Weights of a small mixture-of-experts language model, trained from scratch on English Wikipedia.
Size: width 384, 142M parameters.
Below are experts of layer 3 (counted from 0) of a mixture-of-experts language model. Rows are named router (the router's row for the expert), up (a neuron's input weights, with its number) and show model dimensions 0-191. Each number is 50 + 12 x the weight over its row's rms, rounded and kept within 0 to 99.
After each expert's rows: "comes after" lists some tokens at least twice as common just before its tokens as in all text. This comes from a sample of Wikipedia text that the model never trained on. Tokens count by the router's weight.

# expert 34
router:37 62 54 36 59 49 49 40 50 54 40 68 36 39 65 77 35 38 63 68 43 41 47 58 62 45 41 54 43 46 50 60 65 50 41 37 43 61 71 40 55 69 58 30 44 53 31 54 56 50 52 33 49 21 52 51 40 63 50 26 43 67 50 26 53 76 61 42 53 45 74 44 45 39 46 58 36 45 56 50 62 50 63 75 63 62 50 73 57 55 38 41 38 46 54 40 58 65 53 37 37 60 51 32 52 62 55 13 56 48 29 64 47 35 37 47 48 58 56 46 53 52 67 44 30 71 48 56 52 63 54 34 47 46 45 66 45 43 71 57 69 34 47 45 31 57 54 52 67 47 55 61 26 53 60 34 44 50 54 41 35 35 60 44 63 48 50 53 59 62 61 32 59 47 41 30 54 44 37 27 46 60 59 59 57 56 41 59 45 39 57 42
up0:35 50 51 38 46 43 74 59 49 48 42 30 28 37 48 76 68 25 60 45 75 51 58 45 65 46 66 35 64 59 34 50 39 33 39 49 58 62 40 49 51 58 51 52 49 46 54 36 37 38 47 57 40 51 38 68 43 53 51 54 56 40 55 62 60 54 73 68 50 63 43 54 43 59 46 70 40 52 54 44 57 14 43 60 36 45 68 30 44 39 27 52 54 53 77 40 76 59 45 42 49 52 53 44 41 40 53 41 32 56 38 61 48 52 49 30 57 39 49 69 54 51 60 40 57 62 46 63 78 46 61 35 22 40 52 52 54 60 47 60 64 48 41 48 65 47 33 40 35 81 58 57 34 57 54 69 56 48 67 72 32 50 58 43 45 40 40 60 49 57 70 53 77 43 42 47 56 38 46 40 46 53 44 46 44 33 43 24 40 56 37 63
up1:55 63 51 30 57 53 63 66 37 53 56 45 52 54 38 58 55 59 53 54 56 37 61 45 47 37 53 44 55 50 63 64 64 33 54 47 55 43 56 68 52 51 49 42 48 52 30 49 41 71 82 76 76 53 53 34 65 51 40 20 52 44 58 39 50 88 64 53 43 67 57 41 70 48 64 46 35 72 63 56 45 41 55 36 43 38 36 61 54 44 64 42 58 22 45 35 62 63 46 61 29 50 52 49 63 50 36 31 48 42 63 35 61 19 44 50 34 58 56 44 61 66 68 46 35 69 50 44 34 56 29 38 52 21 44 48 41 46 56 50 64 31 53 43 34 68 58 50 41 46 53 42 42 57 39 53 62 35 64 44 61 42 36 43 45 26 45 44 34 53 61 34 42 72 59 43 54 47 57 54 61 46 49 68 74 56 38 50 52 45 40 36
up2:37 46 46 32 65 42 43 56 70 54 68 34 51 80 44 53 51 68 33 73 66 44 45 56 61 47 41 41 72 58 74 66 48 34 59 31 30 41 49 63 32 40 35 62 60 32 56 36 61 51 45 44 29 56 62 54 59 71 51 41 41 41 60 59 29 67 36 42 51 47 57 65 83 38 49 56 39 34 41 46 55 63 49 48 57 43 67 48 57 56 45 67 40 54 66 36 58 37 37 36 47 62 47 54 73 54 31 59 62 53 54 69 36 52 37 77 72 45 58 29 48 48 43 64 52 44 60 48 52 70 24 68 47 46 48 49 42 32 31 72 49 45 61 64 62 66 49 57 47 43 67 61 53 64 45 40 39 50 51 36 69 38 33 70 54 41 53 57 41 34 32 40 53 51 83 63 48 48 31 51 28 60 50 33 39 78 69 51 54 64 60 49
up3:39 42 57 36 57 44 78 54 50 33 56 46 42 24 69 59 44 27 60 25 63 02 46 40 67 44 64 56 72 47 64 56 67 43 64 50 53 59 54 49 43 69 57 54 42 57 66 63 39 48 56 48 64 44 38 46 45 53 49 45 76 57 41 30 65 54 60 58 52 28 55 52 50 81 43 47 21 36 45 58 53 53 41 64 65 51 41 66 55 54 31 26 53 45 61 53 47 49 47 62 59 65 32 32 43 43 48 45 34 70 49 54 33 58 60 49 54 53 58 61 24 50 60 35 46 56 40 49 67 55 54 38 50 49 40 61 59 73 33 40 43 58 59 55 76 32 36 62 43 73 49 28 52 48 49 61 26 28 46 55 39 59 35 40 36 43 49 45 48 50 68 67 54 33 65 49 63 27 55 52 47 47 45 38 51 47 60 55 51 31 54 48
up4:59 41 06 76 52 53 68 45 42 58 62 36 57 56 56 37 62 47 49 80 52 44 35 60 41 51 47 39 28 21 61 49 42 34 55 44 56 49 49 51 43 47 39 49 50 53 47 53 47 62 46 54 59 63 77 44 50 60 48 56 44 55 53 37 47 43 55 42 36 64 66 63 68 13 46 57 51 36 39 50 48 53 45 42 58 52 75 47 43 45 63 43 46 56 43 56 52 39 69 55 58 50 58 70 41 39 42 63 44 23 50 26 54 72 30 60 78 82 62 47 51 53 69 66 55 60 50 43 40 20 41 55 78 42 37 40 61 37 63 38 65 42 45 57 27 45 63 49 51 55 47 37 58 42 56 44 52 56 69 42 44 55 56 56 46 55 71 46 44 37 38 37 46 54 33 57 50 31 59 48 33 44 55 43 24 44 61 52 51 60 44 60
comes after: ".", " the", " The", " of", " that", " his"

# expert 78
router:56 50 60 12 56 53 57 51 40 50 49 50 54 45 71 69 32 49 46 57 46 56 46 30 75 62 25 40 48 48 70 57 46 48 53 48 73 41 65 27 40 60 50 41 42 56 59 40 53 48 57 47 30 41 51 50 67 67 43 28 42 38 61 54 77 54 39 30 69 35 43 44 57 32 54 73 37 55 54 56 64 47 48 61 55 61 38 65 49 42 29 40 52 48 47 41 63 54 51 34 33 61 30 38 61 67 63 28 52 26 19 47 46 44 29 53 64 45 45 36 50 38 47 68 49 40 44 50 50 45 53 43 46 65 43 58 42 64 68 50 47 52 47 49 28 61 56 48 57 61 55 59 41 29 55 51 39 62 45 65 51 38 30 46 61 38 52 55 48 36 51 49 34 41 43 32 53 36 27 33 30 44 49 59 40 38 65 39 43 37 66 41
up0:35 60 36 28 27 38 38 50 59 52 50 32 59 70 43 61 59 55 44 42 66 49 65 57 56 55 38 43 56 59 65 63 51 39 55 43 54 54 67 31 35 44 67 46 50 54 44 52 33 45 62 46 44 66 46 65 51 42 58 67 57 46 78 39 44 28 72 29 32 51 54 60 39 40 38 64 33 64 62 34 43 49 56 34 45 48 42 52 44 51 64 44 54 41 56 64 40 33 32 49 55 65 49 51 51 58 42 67 26 67 31 51 50 71 50 49 50 57 38 40 60 59 43 55 66 34 61 33 44 37 62 47 45 57 40 50 46 71 32 42 67 63 38 53 49 69 42 61 41 40 59 42 56 27 59 65 57 59 47 62 39 59 49 37 35 55 52 33 36 60 33 21 26 54 49 64 28 47 54 31 60 29 62 62 46 46 45 51 26 68 59 58
up1:55 47 54 43 71 61 50 68 53 41 59 28 52 51 50 54 50 52 72 39 53 53 56 32 73 44 54 75 64 39 45 38 50 59 69 62 27 61 39 24 41 57 47 40 45 44 48 57 27 57 55 50 40 52 60 45 61 45 65 52 51 62 43 43 74 50 47 61 35 65 60 28 40 26 49 56 51 58 39 45 33 37 62 47 65 45 47 63 58 46 42 44 67 53 42 53 37 56 48 43 55 75 32 66 40 41 73 39 53 46 35 39 54 48 44 54 40 60 64 41 34 37 41 61 50 50 53 45 59 29 33 48 39 56 11 46 67 63 60 40 55 51 42 43 46 69 59 43 64 76 49 72 50 43 39 50 54 59 45 45 27 45 57 43 58 32 64 58 55 57 37 67 53 44 35 71 85 41 81 41 53 41 64 32 51 60 57 33 48 45 37 38
up2:41 47 54 32 44 51 42 39 49 54 62 52 54 61 46 52 74 76 58 43 49 37 56 49 56 38 39 57 66 55 68 41 34 41 38 52 45 69 31 68 45 57 44 24 50 56 38 47 45 45 37 23 28 53 57 69 28 47 50 61 52 58 21 53 42 43 52 32 58 44 48 42 62 63 41 55 41 60 57 62 72 37 77 61 35 55 35 43 51 57 75 49 43 56 49 43 41 57 29 52 58 50 51 62 65 41 56 62 47 46 37 59 59 46 50 54 62 61 34 56 65 44 56 57 36 36 59 44 55 30 50 54 79 36 47 28 32 27 52 60 67 57 41 45 69 38 26 52 60 65 31 70 40 56 68 33 57 33 67 47 35 37 56 62 40 65 49 44 31 46 76 43 44 52 55 55 43 53 29 38 51 56 49 60 41 65 47 54 38 53 62 61
up3:55 46 51 58 49 58 56 64 40 32 37 51 58 51 62 39 38 30 47 59 35 65 64 58 54 43 67 28 65 53 72 51 47 56 53 79 37 67 60 34 45 67 43 68 54 64 33 33 49 46 36 45 54 50 57 63 51 63 58 41 63 51 62 60 56 50 38 46 39 55 37 53 59 15 45 40 52 46 35 57 51 50 62 54 34 40 51 72 42 37 24 42 40 29 52 60 53 49 46 40 63 59 52 32 64 59 53 52 53 34 42 61 40 41 30 57 61 49 38 01 45 32 37 54 42 65 29 49 58 42 55 52 53 64 55 63 52 47 43 44 40 46 43 58 50 58 48 35 62 59 36 53 53 43 71 39 53 65 47 43 44 57 56 52 27 41 45 53 54 44 36 61 69 68 41 68 55 39 63 22 38 42 66 72 64 33 50 54 69 53 35 56
up4:45 69 34 56 54 40 38 61 47 45 68 55 50 45 37 67 51 56 31 67 59 52 54 46 63 47 19 74 48 77 60 47 58 43 50 55 56 51 54 61 44 33 45 33 30 70 45 62 56 78 42 60 48 32 43 36 65 45 20 32 54 41 49 68 46 56 64 61 55 51 64 47 33 67 60 50 55 56 55 42 55 36 58 52 22 41 79 30 40 53 51 44 55 54 42 37 69 54 46 43 44 48 25 62 61 55 53 60 37 47 30 38 49 49 68 61 53 54 64 58 45 63 67 42 46 58 55 37 59 48 43 68 52 38 56 59 29 41 63 50 30 48 50 41 37 67 63 49 69 25 44 34 53 53 41 47 51 28 54 41 39 48 27 27 58 62 66 47 74 21 54 47 26 55 47 26 35 46 61 51 46 60 58 44 60 42 44 37 65 37 48 57
comes after: " of", " in", " to", " at", " by", " for"

# expert 64
router:52 37 50 32 71 53 39 63 28 39 49 55 53 35 35 68 34 61 50 52 41 35 54 45 48 45 45 43 38 53 63 65 59 41 47 41 48 52 50 32 58 47 56 43 40 52 53 31 47 49 54 46 43 57 63 71 43 58 31 50 20 59 82 49 44 71 42 60 58 39 53 50 48 44 60 79 51 44 48 54 43 50 61 56 56 54 70 59 42 66 55 72 30 18 35 25 46 57 47 50 27 63 31 66 51 59 35 24 30 38 27 72 30 39 58 55 68 61 45 44 43 46 43 54 40 52 50 47 67 37 48 60 59 43 59 69 44 70 48 65 74 52 49 43 36 43 33 51 61 58 56 59 54 52 52 29 50 50 78 55 40 53 44 61 51 50 65 53 38 43 41 46 47 76 62 17 48 35 64 27 63 44 48 44 31 39 54 42 69 34 53 54
up0:57 61 73 39 49 43 67 37 47 39 40 42 53 49 51 79 39 65 54 27 48 49 37 32 45 44 62 69 41 66 61 55 44 43 82 31 74 62 36 60 68 40 60 44 54 45 39 41 52 40 51 54 44 51 58 60 52 40 61 56 51 79 46 60 74 41 58 37 48 57 69 55 62 29 38 72 44 57 81 35 65 37 40 72 42 26 32 41 42 58 40 48 53 62 84 51 67 45 34 47 50 36 54 46 54 49 48 33 38 55 71 44 35 63 56 63 59 71 39 43 34 47 54 40 59 56 56 39 46 60 46 33 62 53 67 60 38 45 51 40 68 59 35 60 53 57 49 62 59 46 55 43 51 37 49 37 43 71 43 30 65 78 72 55 65 49 53 14 55 46 36 42 65 41 47 49 50 43 47 42 44 38 70 58 50 54 56 53 73 38 42 58
up1:49 62 65 48 37 41 50 60 63 59 55 50 58 66 34 39 50 58 62 57 83 48 52 57 53 61 54 62 52 59 59 38 22 41 29 67 71 46 62 54 61 47 60 58 44 46 39 46 66 41 53 36 49 46 39 59 32 50 44 26 46 47 50 47 51 36 53 27 46 56 25 41 70 71 66 29 41 52 60 63 52 58 45 31 37 37 44 58 52 56 59 49 47 39 76 35 34 50 43 41 42 48 45 59 29 53 53 53 49 49 37 51 29 48 63 34 48 58 30 50 56 21 25 40 56 49 54 55 36 39 52 61 52 61 46 64 51 34 34 45 30 39 35 31 38 53 30 72 54 44 39 66 36 48 66 52 68 43 49 30 43 52 45 68 93 44 72 70 51 62 52 64 37 41 54 53 46 50 36 45 52 66 43 53 65 37 32 45 56 44 45 44
up2:71 34 49 55 41 55 54 67 54 61 35 77 52 67 44 65 85 44 37 29 39 54 69 55 67 29 34 64 70 55 39 50 40 48 78 46 43 60 60 41 49 40 47 70 49 47 44 41 45 53 34 50 54 55 44 66 45 63 60 40 55 49 38 21 65 53 38 46 51 47 45 08 40 54 58 53 55 45 33 34 47 53 57 56 54 54 47 58 48 50 50 28 28 45 53 65 51 63 61 56 50 61 47 74 64 61 52 41 42 41 42 49 49 51 49 43 30 41 72 40 48 50 37 32 64 67 46 39 52 26 71 36 53 44 46 44 44 62 46 26 39 52 75 54 52 42 39 53 46 61 50 52 80 49 61 20 46 56 44 57 38 39 26 25 37 58 48 53 45 60 37 58 46 41 61 51 50 59 50 63 50 54 54 56 40 47 49 49 37 37 44 58
up3:68 34 39 59 38 56 35 47 57 57 55 31 40 62 56 48 48 60 43 61 35 59 61 46 54 60 42 42 49 42 60 36 45 37 58 38 56 43 20 45 59 75 19 60 41 52 31 52 63 43 66 53 40 52 51 40 31 50 67 36 43 37 54 27 37 45 62 54 55 74 46 69 41 60 56 65 45 67 54 49 65 53 54 60 75 58 72 30 67 57 43 71 63 57 44 47 47 49 63 40 64 42 60 58 35 48 39 38 62 59 65 58 30 66 30 49 48 66 69 39 43 63 58 55 39 43 44 63 55 40 40 23 66 66 61 36 52 63 53 34 40 30 52 46 41 52 51 54 60 45 65 44 45 56 56 58 56 62 57 58 37 67 43 49 33 61 54 42 52 56 40 65 36 55 41 33 48 41 58 37 40 62 48 61 64 40 43 51 34 55 34 52
up4:54 83 50 47 54 67 44 54 79 59 62 59 52 59 63 32 60 19 35 55 55 59 44 53 67 30 42 34 42 45 41 59 66 43 58 57 17 34 52 33 40 50 64 60 39 50 66 42 60 55 60 61 43 37 59 52 69 53 47 46 23 45 51 47 38 49 62 68 49 57 57 45 51 38 47 81 60 48 51 53 33 69 66 65 57 31 50 49 48 43 38 52 38 69 45 42 46 32 59 30 73 64 63 43 37 32 45 67 35 56 23 52 51 43 64 45 32 68 63 57 47 62 35 54 33 45 33 62 45 46 42 47 59 46 56 57 62 45 59 61 52 48 40 53 39 59 32 52 38 61 65 44 59 70 42 51 68 45 45 72 32 35 52 19 52 34 43 43 65 47 56 60 51 68 47 60 58 48 37 43 42 72 49 49 41 54 48 54 38 44 26 36
comes after: "\n", " ", " re", "    ", "      ", " Genus"

# expert 17
router:42 61 41 49 41 24 44 67 53 48 54 56 42 52 68 52 53 64 40 54 51 48 55 41 70 78 48 47 45 36 60 43 50 59 38 42 62 47 64 41 55 60 62 67 39 57 58 60 43 64 48 37 37 23 59 47 57 65 61 19 32 64 50 59 54 40 59 54 60 36 57 49 34 35 53 54 53 63 45 53 44 42 56 68 44 57 48 46 40 53 25 60 65 41 44 43 50 73 45 34 30 48 43 48 57 44 50 37 58 36 46 50 38 51 39 32 62 24 69 54 45 49 67 46 51 40 40 67 55 64 52 53 66 59 35 45 54 45 63 44 64 48 41 46 62 52 50 60 61 49 59 41 51 42 67 43 56 66 42 71 25 39 37 54 56 44 41 41 39 41 53 24 46 60 36 40 71 50 41 39 35 58 55 46 38 23 74 54 69 49 92 52
up1:46 44 60 21 50 51 50 56 50 38 53 57 72 57 31 56 48 60 61 52 75 39 63 58 69 15 42 26 60 64 73 58 51 36 45 69 63 67 31 28 47 48 38 35 59 55 39 45 60 31 28 38 52 49 49 53 57 62 45 50 51 73 33 54 37 61 40 19 48 68 52 48 67 58 55 49 25 61 44 53 41 40 49 46 31 52 66 53 37 36 57 51 39 40 45 48 53 61 48 55 47 41 21 62 58 62 54 41 38 26 54 24 73 49 60 41 40 44 57 66 52 35 50 77 33 55 44 37 26 45 58 58 41 51 47 43 39 57 67 57 59 62 46 32 55 53 71 38 59 37 61 50 62 82 47 50 50 38 50 36 43 55 49 40 68 51 54 66 52 53 57 54 49 53 47 48 55 55 54 50 56 28 27 31 65 69 52 71 56 57 48 57
up2:40 44 36 29 44 44 43 47 30 57 53 44 60 46 47 46 39 55 76 58 39 59 72 59 58 62 31 58 50 39 24 78 41 32 36 58 63 52 57 53 54 66 71 39 36 49 63 54 61 46 72 69 45 61 51 53 54 37 54 23 63 36 60 18 60 53 48 43 54 64 32 35 66 44 43 65 66 51 67 48 46 47 49 62 67 43 46 48 51 48 43 33 46 49 49 20 54 41 59 36 53 50 43 38 54 34 45 62 48 50 59 54 71 32 36 60 52 51 73 40 58 47 39 36 57 38 61 48 59 39 34 62 55 55 37 57 56 45 37 32 43 53 76 55 65 34 51 52 48 24 54 67 70 49 47 61 49 57 71 57 58 23 39 70 22 39 41 49 51 43 59 55 72 52 37 49 33 50 51 49 33 31 54 58 50 66 65 49 46 55 44 51
up3:51 55 47 57 59 66 52 71 41 51 32 63 51 51 51 40 52 54 65 52 60 58 51 47 43 52 37 52 59 78 51 61 59 73 64 47 60 47 21 53 43 56 56 31 68 88 50 31 63 34 65 49 46 36 53 26 74 46 42 30 21 70 35 57 38 40 60 56 57 49 62 51 37 41 29 52 33 48 58 57 53 43 46 60 40 56 62 82 51 47 64 45 65 51 42 25 69 42 47 38 33 72 41 49 60 46 44 58 73 30 41 34 22 54 37 49 45 39 46 64 40 63 41 48 60 55 59 40 62 53 36 51 42 50 52 36 64 39 41 48 69 46 44 48 54 52 46 59 53 60 94 54 45 48 60 54 46 62 66 73 64 65 46 53 51 67 53 75 52 37 52 53 47 52 39 56 56 21 44 40 45 52 48 52 40 47 57 51 55 42 45 62
up4:63 68 43 67 53 55 48 89 38 33 57 58 32 33 54 53 50 63 45 44 57 56 35 54 41 50 73 46 34 53 55 53 44 47 45 63 60 44 50 57 44 56 34 64 48 58 64 62 63 44 59 42 55 26 64 56 77 32 49 48 40 78 44 57 53 41 51 42 58 57 32 50 32 46 34 66 55 43 46 38 37 33 37 65 56 58 54 58 47 32 33 43 56 53 41 57 44 45 38 44 43 36 53 50 59 55 76 52 39 67 44 52 41 40 44 10 46 47 61 35 33 42 67 42 66 47 36 59 45 51 44 48 54 38 37 42 43 50 48 77 54 45 64 42 66 52 38 27 54 56 43 50 48 29 85 39 49 55 37 56 55 57 36 47 37 37 49 41 43 34 26 39 59 48 49 68 26 49 51 31 38 42 56 59 12 35 37 42 59 51 71 51
up5:55 73 52 50 44 49 58 69 57 38 35 58 59 56 58 13 52 69 32 37 50 54 36 50 57 49 51 47 57 51 45 83 35 38 40 36 33 41 71 44 44 54 51 48 31 48 51 46 48 53 74 76 41 47 34 54 72 46 47 48 46 42 56 68 80 33 21 54 56 51 47 53 49 39 59 55 45 64 38 33 53 79 38 22 47 56 59 47 53 28 31 37 44 50 55 29 56 53 61 43 63 46 40 41 52 73 47 52 47 61 49 36 41 49 47 65 42 46 44 52 42 33 64 46 42 59 38 60 43 76 43 60 64 61 32 54 38 66 52 49 53 46 71 53 23 39 44 68 37 40 56 39 36 80 50 44 41 57 53 52 55 35 45 62 81 65 49 43 65 69 33 54 55 54 50 47 62 46 49 39 58 62 48 48 56 58 41 43 45 41 53 49
comes after: " |", " 3", " 2", " 5", " 4", " 1"

# expert 52
router:56 43 50 42 62 53 09 46 69 49 48 40 37 60 60 74 53 70 42 35 36 37 55 30 65 48 37 33 51 63 52 49 70 42 44 50 52 40 58 48 63 50 54 42 38 54 57 54 39 60 44 52 49 42 57 50 48 56 45 35 54 40 50 47 70 56 60 39 54 37 43 44 42 39 50 61 64 67 58 62 46 61 63 53 44 41 57 53 51 58 55 53 54 56 47 45 69 81 68 26 62 30 30 40 57 39 30 48 39 34 51 59 59 65 49 24 41 41 47 54 44 55 37 57 29 62 30 35 51 47 59 62 46 51 42 57 42 60 50 40 50 35 75 52 24 67 57 42 62 52 46 27 46 50 68 57 53 69 57 84 22 57 53 42 47 49 46 70 38 57 57 42 70 57 42 19 42 45 42 51 34 39 45 39 59 41 59 42 50 38 45 36
up0:41 81 48 52 52 50 50 51 46 64 72 45 37 54 48 58 57 77 67 54 26 25 67 51 42 84 53 38 39 41 52 71 56 56 40 65 46 43 67 46 36 50 46 37 60 44 42 59 47 48 38 54 50 46 43 33 55 56 48 58 42 62 67 50 50 35 58 52 23 52 45 56 68 38 49 42 55 52 58 68 65 54 42 33 71 45 37 33 38 48 33 60 31 58 25 42 48 29 61 61 49 46 51 62 46 51 40 49 61 57 60 41 54 49 30 87 55 50 53 39 49 44 46 43 51 35 47 74 49 43 42 43 57 62 39 60 54 61 50 57 47 28 51 53 33 28 49 41 49 66 34 62 52 42 63 51 36 37 49 55 58 49 47 44 41 44 55 51 38 46 55 53 51 33 56 52 34 53 39 48 55 47 41 46 52 82 57 49 46 43 56 63
up1:55 65 51 42 61 55 45 42 34 51 44 42 62 49 54 38 57 51 40 42 37 74 56 61 34 60 54 46 62 37 43 56 59 69 54 40 67 71 50 51 35 19 63 56 30 48 49 45 74 48 48 50 28 44 48 68 49 36 59 51 52 22 63 54 42 41 28 27 66 45 56 61 55 50 46 53 49 13 64 58 25 57 51 74 44 35 39 42 79 56 60 26 51 44 56 66 42 41 70 49 59 62 52 52 60 65 51 52 52 29 39 41 55 35 35 32 50 59 46 47 52 42 52 48 50 66 49 59 53 30 50 54 46 82 48 40 51 51 51 55 50 42 57 61 63 32 48 44 57 44 36 54 62 46 52 38 43 38 47 53 51 72 39 39 57 35 50 36 70 54 38 44 61 63 50 39 63 51 30 48 45 62 40 48 69 49 38 64 50 10 67 60
up2:70 84 47 54 43 54 44 48 71 51 42 47 60 42 45 37 47 70 70 72 36 49 46 57 48 57 69 42 59 38 52 54 72 49 28 56 28 63 60 55 47 43 45 48 42 58 54 69 43 45 44 58 37 51 58 47 65 49 53 53 55 73 54 67 38 32 45 56 52 42 46 58 64 77 47 54 41 43 58 36 40 34 41 44 63 45 56 44 66 53 33 39 40 53 36 20 53 49 44 57 53 75 29 47 48 26 31 41 54 45 73 41 32 55 58 58 42 40 48 51 53 42 43 52 50 63 44 44 43 15 27 43 48 43 71 64 56 63 42 69 37 54 55 42 38 41 65 45 63 35 57 70 40 77 43 56 42 62 74 65 50 37 39 58 33 35 42 45 62 53 56 47 51 40 64 56 50 59 41 60 64 68 39 57 36 35 36 50 38 50 69 38
up3:65 51 28 56 45 70 45 47 58 62 77 40 55 28 54 63 21 50 44 60 36 41 49 49 66 64 45 23 53 55 29 54 27 27 47 61 45 91 25 57 52 45 33 45 29 56 20 48 58 69 46 60 41 54 49 62 55 65 60 56 37 39 49 54 53 53 61 44 74 53 46 46 52 55 44 56 68 53 53 52 43 39 33 59 53 47 45 36 55 61 50 42 47 46 44 63 47 45 56 52 51 43 61 54 71 43 25 66 39 50 33 37 49 52 51 35 56 38 71 33 31 45 61 63 48 45 42 48 56 63 59 34 41 56 63 51 59 61 53 35 63 60 36 44 64 45 64 41 64 39 47 36 49 45 69 76 81 59 39 39 49 39 55 71 45 35 42 52 53 54 40 24 56 63 74 39 65 44 53 50 49 48 40 37 61 45 42 30 12 32 53 49
up4:55 57 46 46 66 45 34 58 42 38 60 54 47 48 36 37 55 47 55 43 44 58 43 43 60 56 26 42 55 49 64 58 46 57 64 10 55 63 60 55 50 67 52 28 49 47 61 34 57 62 45 64 53 53 43 33 48 68 54 53 47 48 53 68 28 65 30 52 37 47 38 57 57 46 39 33 41 36 51 36 56 45 38 37 59 57 46 45 41 37 70 38 51 57 72 45 34 75 64 66 44 46 35 38 65 38 55 59 74 37 67 36 53 59 50 50 34 48 55 41 65 33 54 45 55 37 48 30 44 56 41 43 54 40 77 70 60 64 59 44 61 52 55 61 40 48 48 37 42 35 64 47 31 51 36 58 51 68 72 67 48 85 22 51 40 55 53 65 56 55 56 42 35 56 46 21 59 58 42 52 60 65 37 44 37 34 38 54 47 46 49 52
comes after: " |", ".", " on", ":", "/", "N"

# expert 55
router:45 46 63 39 66 52 60 56 50 56 58 44 49 42 42 54 50 44 53 48 54 47 58 32 65 72 49 49 39 73 70 62 45 43 48 36 69 57 59 53 62 30 46 37 40 53 43 63 50 51 41 41 45 58 54 60 40 55 19 46 33 48 66 33 62 59 43 31 56 17 54 56 59 32 35 71 47 39 42 52 47 47 47 61 65 44 45 76 46 69 44 64 42 36 27 50 49 68 27 50 55 70 46 31 55 53 52 33 45 26 62 59 33 54 47 65 54 45 43 48 40 30 30 42 48 65 52 51 49 41 34 54 70 44 47 74 21 99 70 48 57 53 52 65 43 49 47 52 44 56 49 53 31 37 57 46 64 68 39 52 39 57 29 48 50 43 40 49 49 48 42 41 67 41 59 38 64 20 43 35 60 56 59 32 49 47 66 46 59 33 51 49
up1:71 71 65 42 62 35 25 44 51 46 61 51 68 42 41 59 41 32 54 50 73 50 42 66 35 76 55 35 60 42 56 61 56 70 26 51 36 55 68 60 62 27 67 41 55 47 52 58 53 36 54 63 50 59 52 31 66 51 56 59 37 46 66 43 54 58 47 56 36 50 73 49 55 37 48 36 42 33 44 50 50 61 65 63 39 62 50 43 51 62 48 58 51 56 51 48 60 41 59 36 40 50 57 49 44 47 39 44 59 60 46 51 36 50 38 56 45 64 45 24 44 35 46 39 50 44 43 71 61 39 29 56 31 32 39 91 68 47 54 69 40 48 33 51 80 50 74 22 39 48 56 50 49 47 61 53 28 63 43 56 50 37 40 34 69 35 61 48 62 33 41 35 56 83 35 58 46 53 50 58 59 47 35 57 60 42 57 47 62 44 54 62
up2:68 51 34 28 49 55 76 44 47 31 50 40 63 41 58 31 56 31 41 50 46 38 47 45 58 44 31 44 69 39 65 65 58 69 56 22 66 55 40 54 12 45 37 55 43 43 62 48 42 53 50 66 43 46 57 41 55 43 74 52 62 61 60 37 53 64 64 50 50 36 59 49 29 50 55 49 46 57 50 54 43 59 44 43 64 50 51 58 55 43 56 20 41 48 55 54 47 57 47 43 27 59 40 56 56 45 50 49 35 49 62 34 53 47 56 34 52 50 61 27 58 54 69 58 54 46 43 54 46 44 44 57 35 50 31 60 34 51 39 54 62 29 55 61 56 51 53 31 80 42 47 71 48 48 30 42 28 41 59 34 58 55 42 37 41 40 27 38 29 54 51 49 56 53 35 45 56 47 69 45 41 35 53 50 56 80 54 32 46 74 68 43
up3:52 49 55 59 44 52 32 70 37 50 55 23 38 35 38 58 35 66 66 46 49 47 71 54 47 63 39 65 52 44 56 46 66 62 66 55 41 48 53 39 42 47 38 43 39 40 43 55 66 60 62 50 58 47 55 39 29 49 53 65 51 46 73 27 61 49 32 65 62 53 54 59 46 65 68 57 47 44 52 45 49 54 54 26 44 54 56 55 61 50 65 46 40 52 60 58 54 36 41 41 44 45 57 38 54 59 59 62 71 50 53 69 68 58 36 47 78 29 28 50 48 59 46 43 43 50 54 25 59 44 43 52 24 43 67 54 37 59 37 54 46 33 62 52 47 36 72 58 50 62 70 66 60 45 46 30 47 48 52 67 47 38 40 42 46 46 57 66 43 30 44 57 73 47 70 28 74 37 48 42 34 42 46 30 44 53 41 48 46 49 56 31
up4:27 43 50 41 40 38 25 44 71 84 43 37 34 54 51 31 38 68 55 37 37 55 39 53 37 40 58 45 46 33 52 43 60 70 31 52 53 41 41 36 49 47 52 51 39 36 64 50 50 45 50 47 49 49 32 40 54 48 50 43 45 53 50 59 42 34 41 39 47 58 32 65 37 59 45 42 59 43 71 68 35 52 35 34 33 51 47 57 49 50 58 43 33 20 67 34 55 70 38 48 55 51 32 49 53 41 56 34 49 55 59 61 19 81 44 46 46 48 21 59 39 27 37 60 56 42 41 31 59 59 43 62 58 31 51 35 53 41 49 57 65 37 33 38 56 68 60 48 43 51 59 49 38 50 67 64 78 65 44 60 61 57 67 43 58 45 60 37 45 49 62 51 55 52 59 55 38 59 51 63 58 50 42 35 57 33 74 55 27 41 48 39
up5:60 37 61 27 63 54 68 55 44 51 43 49 66 48 55 33 46 52 52 43 43 79 53 57 59 63 62 39 65 55 42 40 38 39 52 60 49 59 53 55 37 50 70 54 36 60 30 38 52 44 54 40 39 54 73 54 50 62 37 02 47 46 46 40 63 70 30 60 49 55 49 54 39 47 50 67 54 31 37 40 38 47 60 57 45 50 37 30 62 59 62 64 52 21 47 46 65 60 18 54 52 65 66 51 45 49 51 54 43 53 45 58 50 69 48 55 51 53 34 44 18 53 50 68 41 58 68 49 42 62 55 55 53 59 67 62 58 62 48 44 49 48 46 58 64 62 43 70 50 51 57 63 41 57 38 63 48 42 35 73 57 38 41 62 22 30 45 59 54 35 24 59 57 51 52 32 57 36 31 67 50 65 36 47 38 57 45 40 37 74 49 28
comes after: "\n", " Born", " Coordinates", " Country", " by", " Total"